Weights of a small mixture-of-experts language model, trained from scratch on English Wikipedia.
Experts: 32 GeGLU neurons an expert, 8 picks a token, a softmax router.
Training: a variant of Muon for the experts, 8544 steps.
Below are experts of layer 2 (counted from 0) of a mixture-of-experts language model. Rows are named router (the router's row for the expert), down (a neuron's output weights, with its number) and show model dimensions 0-191. Each number is 128 + 32 x the weight over its row's rms, rounded and kept within 0 to 255.
Before each expert's rows: "comes before" lists some tokens at least twice as common just after its tokens as in all text. This comes from a sample of Wikipedia text that the model never trained on. Tokens count by the router's weight.

# expert 123
comes before: "1", "2", " |", "3", "4", "6"
router [103 109 131 115 136 112 153 118 130 100 110 154  30 126  58  94  92 103  97 112 166 100  86 207 143 127 137 130 130 141 106 243 108 175 137 168 150 131 116 176 110 145 119 177 106 137 122 123 143 180 117  96 135 125 238 126 120 135 135 145 169 102 137  53 143 103 181 110 156  99  65 119 146 106 133 136 102 109 146 130 110 102 103 124 128 122 214  48 162 127 216 110 152  89 110 101 168 132 110 131 134 143 142  93 165 131  91 125 128 152 124 114 117 180 121 146 133 108 122 149 162  83 149 112 142 126 115 131  82 157 173 136 135 132 101 146 102 110 136 130 195 134 118 116 164 140  64  75 140 122 140 156 129 139 135 129 102  96  75 176 125 137 137 188 121 122 137 153 119 165 167 171 147 143 101 104 105  99 119 110 191  53 122 148 108 188 136 107 114 128 156  95]
down0 [130 200 141  87 101 122 103  81  85 133 159 134 123 171 103  55 117 101  88 141 186  54 123 105  89  73 178  95 142 102 158 108 126 140  98  96  84 140 141 115 184 161 176 172 144 123 146 139 132 136 117 188 140 150 116 101 111 172 107 117 115  86 104 100  97  74 137  98 110 107 103 140 194 135 205  79  90 110 148 106  99 150  78 139 124 150 154  81  66 133  87 119 138  77 150 107 100 117 198 127 167 172 139 131 171 102 125 103 163 108  90 206 192 166 140 101 126 108 149  77 178 171 149 121 158 125 126 130 113  97 172 174 125 160 109 150 105 189 154 179 135 156 101 157 136 135 157  74 145 126  96 142 169 145 117 139 146 129  90 112 142 136 104  89 141 113  98  84 127 104  83 156  86 150 171 119 133  69  91 141 154 131 124 120 174  71 122 124 113 103 137 110]

# expert 86
comes before: " of", ",", " and", ":", " was", "'"
router [ 65 113 175 114 156 113 136 129 123  85 127 179  62 106 135 104  67 117  95  86 153  89 107 184 192 111 154 153 131 145  99 185 148 157 105 132 107 115 103 144  81 164 104 143 139 134 128  78 141 142 130 124 166 151 181 156 161 169  88  95 131  97 132  78 152  80 150 101 186 114 102 141 151 129 180 138  97 178 193  69 109  94  92 140 173 159 160 116  95 145 170 111 140 118 170 131 133 152 192 142 140 134 113  70 191 163 110 130 125 167 170  98 132 116  91 106 130  89 111 123 163 143 159 103 147 126 153 125 115 145 165 172 120 169  97 149 137  92 153  68 176 100 112  95 149  79 138  95 110 112 144 127 112 158 129 131 148 175  87  86 122 181 138 159 143 152 110 152 109 170 175 131 168 158 118  33 101  86 100 148 154 105  75 196 151  94 106  86 161 133 156  99]
down0 [108 151  99 149 152 141 137  84 106 168 140  92  90  84 157 152 139 160 144 124  72 120 153 135 140 115 177 105 124 104 120 194 152  89  49  76  94 127 143  76  95 138 135 187 139 162 123 190 106 117  89 106 112 102  87 122 154  58 123  95 102 114 154 178  95 144 107 117  87 108 101 157 182 124 116 102 107 111 153 139 100 126 133 107 114  88  82 138 134  93  95 189 135 132 121 109 176  74  55 163 157  98 116 136  86 115  86 187 143 138 149 111 162 131 157 129 160 122 204  96 135 175  80 151 104 107 111  63 154 139  86  99 140 120 151 115 161  52  99 126 142 107  84 141 155 159 171 157 142  43 126  79  75  78 139  94 149 154  81 167 101  92 113 107 101 179 106 137  78 127  78 107 156  95 136 116 128  94 117 142 128  98 129  86 121 146 127 111 125 180 125 167]

# expert 125
comes before: " |", "0", "6", "5", "4", ")"
router [110  65 150  76 122  63 157 112 109 115 134 167  87 138 127 120 127 126 115 120 103 136 103 185 139 136 190 147 132 158 104 155 101 127 137 163  86 142 137 132 109 137 137 145 113 171  46 113 163 156 145  75 150 139 184 156  80 161 138 175 158  78 148  81 141  90 142  89 173 160 113  83 149  94 174  93 119 124 140 117 137 121 103 113 131 140 140  99 123 127 201 105 161  73 100 130 179 175 159 160 157 189 123  60 190 117  52 160 206 141 136 139 168 124  53 120 126 106  97  81 198  91 145 144 146 151 140 124 143 109 188 170 132 100  98 142 120 120 162  92 120 153 144 135 133 150 142 120 110  92 105 107 119 108 115 154 105 110 109 147 146 160 106 161 111  73 109 168  89 115 126 156 166 152 116 125  75  64 151 162 154  98 112 158 100 120 117  64 117 109 211 137]
down0 [155 141 105 119 145 141 112 146 131 166 139 142 138 126 102 102 116 164 144 146 145 143 117 101 114 167 126  82 125 146 165 151 136  83 122 106 207  61 151 168 125 149 119 113 177 135  88 186 186 159 139 107 119 111 126 137 125 129 146 133 156 130 129 129  59  89 142 121 153 112 133 185 113  61 162  98 144 145 148 102 170 112  91  96 113 103 115 153 146 167  75 145 175 114 168 105 126 113 202 165 154 110 117 108 171 166 122  70 170 114 119 109 165 169 136  85 159 144 147 128 131 108 155  68 111  80  77 140 127 141  35 189 112 141 139  98 168 191 184 111 126 151 149 148 108  91 185 129 139  92  68 136  92 119 106  91 168 147 192  60 109 202 132 156 111 107  90 157 143 115 124  93 106 177 122 126 133  97  87  92 141 146 164 145 122 155 211  99 130 160 105 184]

# expert 193
comes before: " ", " –", " Olympics", " century", " later", " ago"
router [100 113 123  97 135 114 136  94 150  79  92 155  86 119 166 108  83 119  94 152 195  88 126 170 114  96 162 131 110 140  83 183 163 151 104 122 153 163 107 139 127 128 116 157  74  93  90 110 148 202 135 102 113 116 155 116  98 143  99 153 214  43 136  93 151  85 156 119 139 159  46  84 110 112 204 140 143 150 168 119  90 114 129 170 122 127 149 108 102 118 144 137 152  73 143  68 163 130 150 139 154 170  87 109 163 187  73 112 169 141 134 112 139 114 101 153 146  81 108 145 173 114 201 104 151 122 130 122 135 110 189 141 125 136 127 156 111  91 205  93 147 166 162 103 142  86 103 113 137  83 143 147  65 131 111 149  90 172 125 174 133 210 158 134 128 120 108 144 138 188  97 143 122 186  95 109  82 103 115 151 157  89 112 154 134 118 107  87 115 162 160 131]
down0 [159 105 136 119 119 203 171 164  96 150 129 131 181 128 168  92  58 189 121 112  96 181 108 145 133 164  97 201 147 114 131  57 179  90 110 186 107 111 101 105 129 201  92 161 139 129 139 140 124 105 108 152 131 152 122 111 122 185  92 158 102  95 116  95 161 191  70 125 118 121 120  23  95 143 152 118 103 125 101 117 151 199 109 123 136 123  71 131 138 114 111 113  68 156 135 137 130 137  91 157 147  95  91 127 126 101 172 140 167 131 145 119 149 179 133 133 200 152 114 111 175 106 176 129 133 123 146  87 134 149 138 122 155 106 142 148 107 124 143  77 180 123 154 163 136 113 139 177 134 136 115 111 144 125  93 143 126 167  67  83  97 114 184 100 161 186 108 153 137 179 141 124 136 153 131  88  90 138 133 204 137  96  97 153 125 181 153 113  98 195 141  85]

# expert 111
comes before: "\n", " The", " In", " He", " It", " She"
router [ 57  94 185  39 143 112 123  88 107  85 121 107 104 109 146 132 120 127 102 133 178 121  78 160 158  49 199 139 113 137 108 169 126 163 129 157  84 111 125 185 117 138 124 128 119 111  97  50 203 147 136 102 150 142 198 138 125 154  76 111 185 107 164  73 144 111 135 103 159 137  84 109 134 148 176  85 122 137 151  62 112  79 107 129 135 150 153 101 110 125 149 118 117 120 121 123 167 174 139 155 198 128 145 121 176 114 109 176 124 128 104 104 148 130  26 126 125  91 109 153 150  76 194  94 170 125  90 142 120 145 192 120 127 116 115 186  95 133 119  99 129 120 163  99 125 135  74  90 103  96 125 128 104 119 138 115 125 146 126 160 122 146 140 146 168 126 121 139 137 156 188 187 123 150 118  88  95 112 153 184 157 110 128 143 116 126 125  48 124 184 164 129]
down0 [100 164 147  83 116 168 123 153 118 125 180 108 148  86 108 134 163 146 124 105 109 108 174 128 179  82 110 160 160 117 127 154  78 123 142 103  93 167  44 146 160 147 136 118 152 105 108  51 141  90  96 143 114 110 109 186 125  99 117  85 134 125 114 131 132 140 156 112 107 168 122  71  76  54  53 131 142 140 136 117 161 160 113 118 134 191  97 120 120 119  61 139 130  74 116 117  61 162 152 148 158 118  96 110 108 144 118 163 125 143 200 166 129 145 153 100 121  79 132 165  64  74 174 164 120 107  88 150 116 138 105 133 163 157 121 125 153 136 111 186 109 141 123  74 139 138 103  87 108 192 101 154  96 120  43 148 108 151 157 148 124 157 131 119 174 166 169 110 158 112  94 160 102 110 100 178 134 184  81 156  99 155  72  95 137 149 109  79 126 190 155 170]

# expert 97
comes before: "0", "1", "2", " |", "6", "8"
router [130  71 170 105 117  96 106 133 125 115 134 117  84 108 161 114 101 134 100 153 125 117 133 147 167  92 166 108  90 165 122 191 146 117 120 148 111 123 110 138 161 141 112 154 110 112 104 102 124 139 130 110 136 123 204 152  79 184 110 125 190  57 111 101 144  81 184 129 156 150 107  77 136 122 183 142 137 150 166 110 118  72 140 147  88 124 170 109 124  96 195 110 181  84 143 140 154 198 138 132 155 187 155  90 205 152  60 118 177 131 103 112 140 157 111 118 141 100 129 129 167 109 102 169 128 161  92 139 123 163 163 155 113 103  89 181 110  81 224 140 139 128 125 127 126 133 139 112 137 105 163 143 121 127  97 137 149 122 116 148 111 178 167 151 121 144 122 186 165 133 120 183 166 197  98  93 131  94 158 163 179 108 130 172 138 167 101  23 121 141 200 119]
down0 [100 150 118  94 163 119 137 115  97  97 171 146 129 148 112  46  94 138 131 125  88 113 115 159 158 123 103 133 106 145 135 147 127 107 105 156 112 144 178 156 106 104 188 106  93  85 190 159 143 168  78 179 195  95 134 144 169 115 163  78  89 170 136 161 172 133  80 113 120 127 173 134 117  99 124 162 185 108 171  55 155 147 122  62 110 149 138 152 156 146 150 129 114 121 122 125 135 134 162 141 129 148 127 118 178 147 134 135 147 156 109 126  79 134 148  62 180  92 172 135 158  70 147 141  67  91 152 138 148 192 156 102  45 192 127 106 149  98 114 189 131  98 108  73 140 119 167 106 137 133 141 129 140 118  30  61  86 103 137 124 147 175  86 123 107 134  92  92  95 144 133  76 138 129  81 123  52 137  79 169 120 130 142 105 102 142 143 115 150  94 115 127]

# expert 15
comes before: "\n", " The", "5", " In", " He", "7"
router [ 81  60 183  65 126 115 117 139 160 129 130 155 112 124 125  99  99 121 101 131 168 105 117 167  78 163 166 191 144 137  82 165 101 184 128 144 108 121  94 169 147 116 156 155 113 123 102  58 216 142 167 111 135 129 198 178  90 171 102 135 154 103 135 122 165  92 155  66 172 175 112 117 119 132 182  99 110 144 153  91 114  94  66 170 144 215 172 104 136 137 154 118 179  90 139 128 164 172 168 183 200 126 183  67 162 161 117 161 167 154  96 113 119 104  92 132 127 101  61 156 166 119 188 132 183 150 122 146 109  90 162 139 114 122 107 147 117 150 153  72 121 107 158 120  99 119 116 118 112 123  99 126 110 149 112 124 134 148 139 155 131 157 165 128 146 106 108 148  98 175 167 161 130 127 124 100 121  55 134 158 185  98  96 127 127 118 131  94 115 165 138 117]
down0 [ 75 103 135 150  91  65 182 106 114 146 114 125  95 193 156  97  81  87 151  73 109  80 137 104 133 120 173 139 191 125 107 112 164 170 123 148 138 113 113 199 131 154 150 119  63 147 156  77 160 102 132 136 121 140 134 184 129  98  85  99 152 159 102 170  96 112  87 141  66 129  94 138 140 117 153 130 120 120 189 125  96  98 170 155 132 163 135 138 128 113 141 111 140 136 145 166 100 108 129 155 137 158 140 154 108 133  80 121 180  94 117 104 122 160 134 168 120  68 161  90 204 153 135  74 161 125 127 175 101 184 114 156 186 118  74  96 131  94 173 146  88 134 104 126 101 111 164 129 131 126 107 141 132 133 107 158 158 118 101 122 145  84 157 178  59  57 149 156  76 140 117 135 154 113 154 144  87  97 157 150 112 180 119 159  36 139 181  64 108 144  76  96]

# expert 73
comes before: "\n", " The", " In", " He", " It", " She"
router [ 69  92 172  80 127 105 137  93 127 119 108 116  91 104 128 154 114 132  91 116 161 101 111 140 163  79 160 188 123 118 116 186  97 213 117 139 105 130 132 182 130 116 129 138  93 121  90  64 183 157 136 119 139 137 210 133  99 178  85 102 178  96 158  87 158 111 148  88 148 155  65  89 131 114 182 104 141 153 123  78 102  82  87 150 128 189 180  81 115 146 141 119 131 105 124 136 163 171 128 166 217 136 164 114 175 154 131 157 112 121 157 102 136 128  44 103 142 100 109 171 138  85 174 107 167 151 103 132 111 160 222 149 136 114 105 184 131 130 122 122 148 122 108  66  98 141  57 122 124 102 120 125  91 113 133 126 130 123 104 153 129 153 117 125 152 146 126 170 111 172 146 202 147 167 103  91 128 104 110 143 164 112 124 142  95 145 149  66 113 165 154 119]
down0 [155 140  99 174  75 105 119  87 119  34 141 138 108 136 176 142 103 173 108 169 145  97 140  42 179 145  99 103 101 156 124 107 115 139  90 124 128 154 171 162 131 107 210 143 103 161 128 138 223 146 137 157 151 120 138  60 132  83 171 181 110 109 101 166 166 176 158 182 175 165 117 134 117  39 117 126 114 114 149 133 139  99  91 148  97 142 124 126  96 139 124 162 153 105  85 137 144  72 155 106 119 194 116 135 163 142 148 103 119 155  68 127 128 123 129  84 143 130  86 138 138 137 115 145  82 135 126 118  94 122 169 130 126 180  95 139 163 161 188 129  91 111  90  79 169 157  89 152 106 120 184 146  93 148 142 135 161 105 102 158 126  83 131 130 140 139 150  89 127 181 170 104 115 143 102  56 169  91 125 144 154 106 166 204 109 112  83 105 139 119 127 137]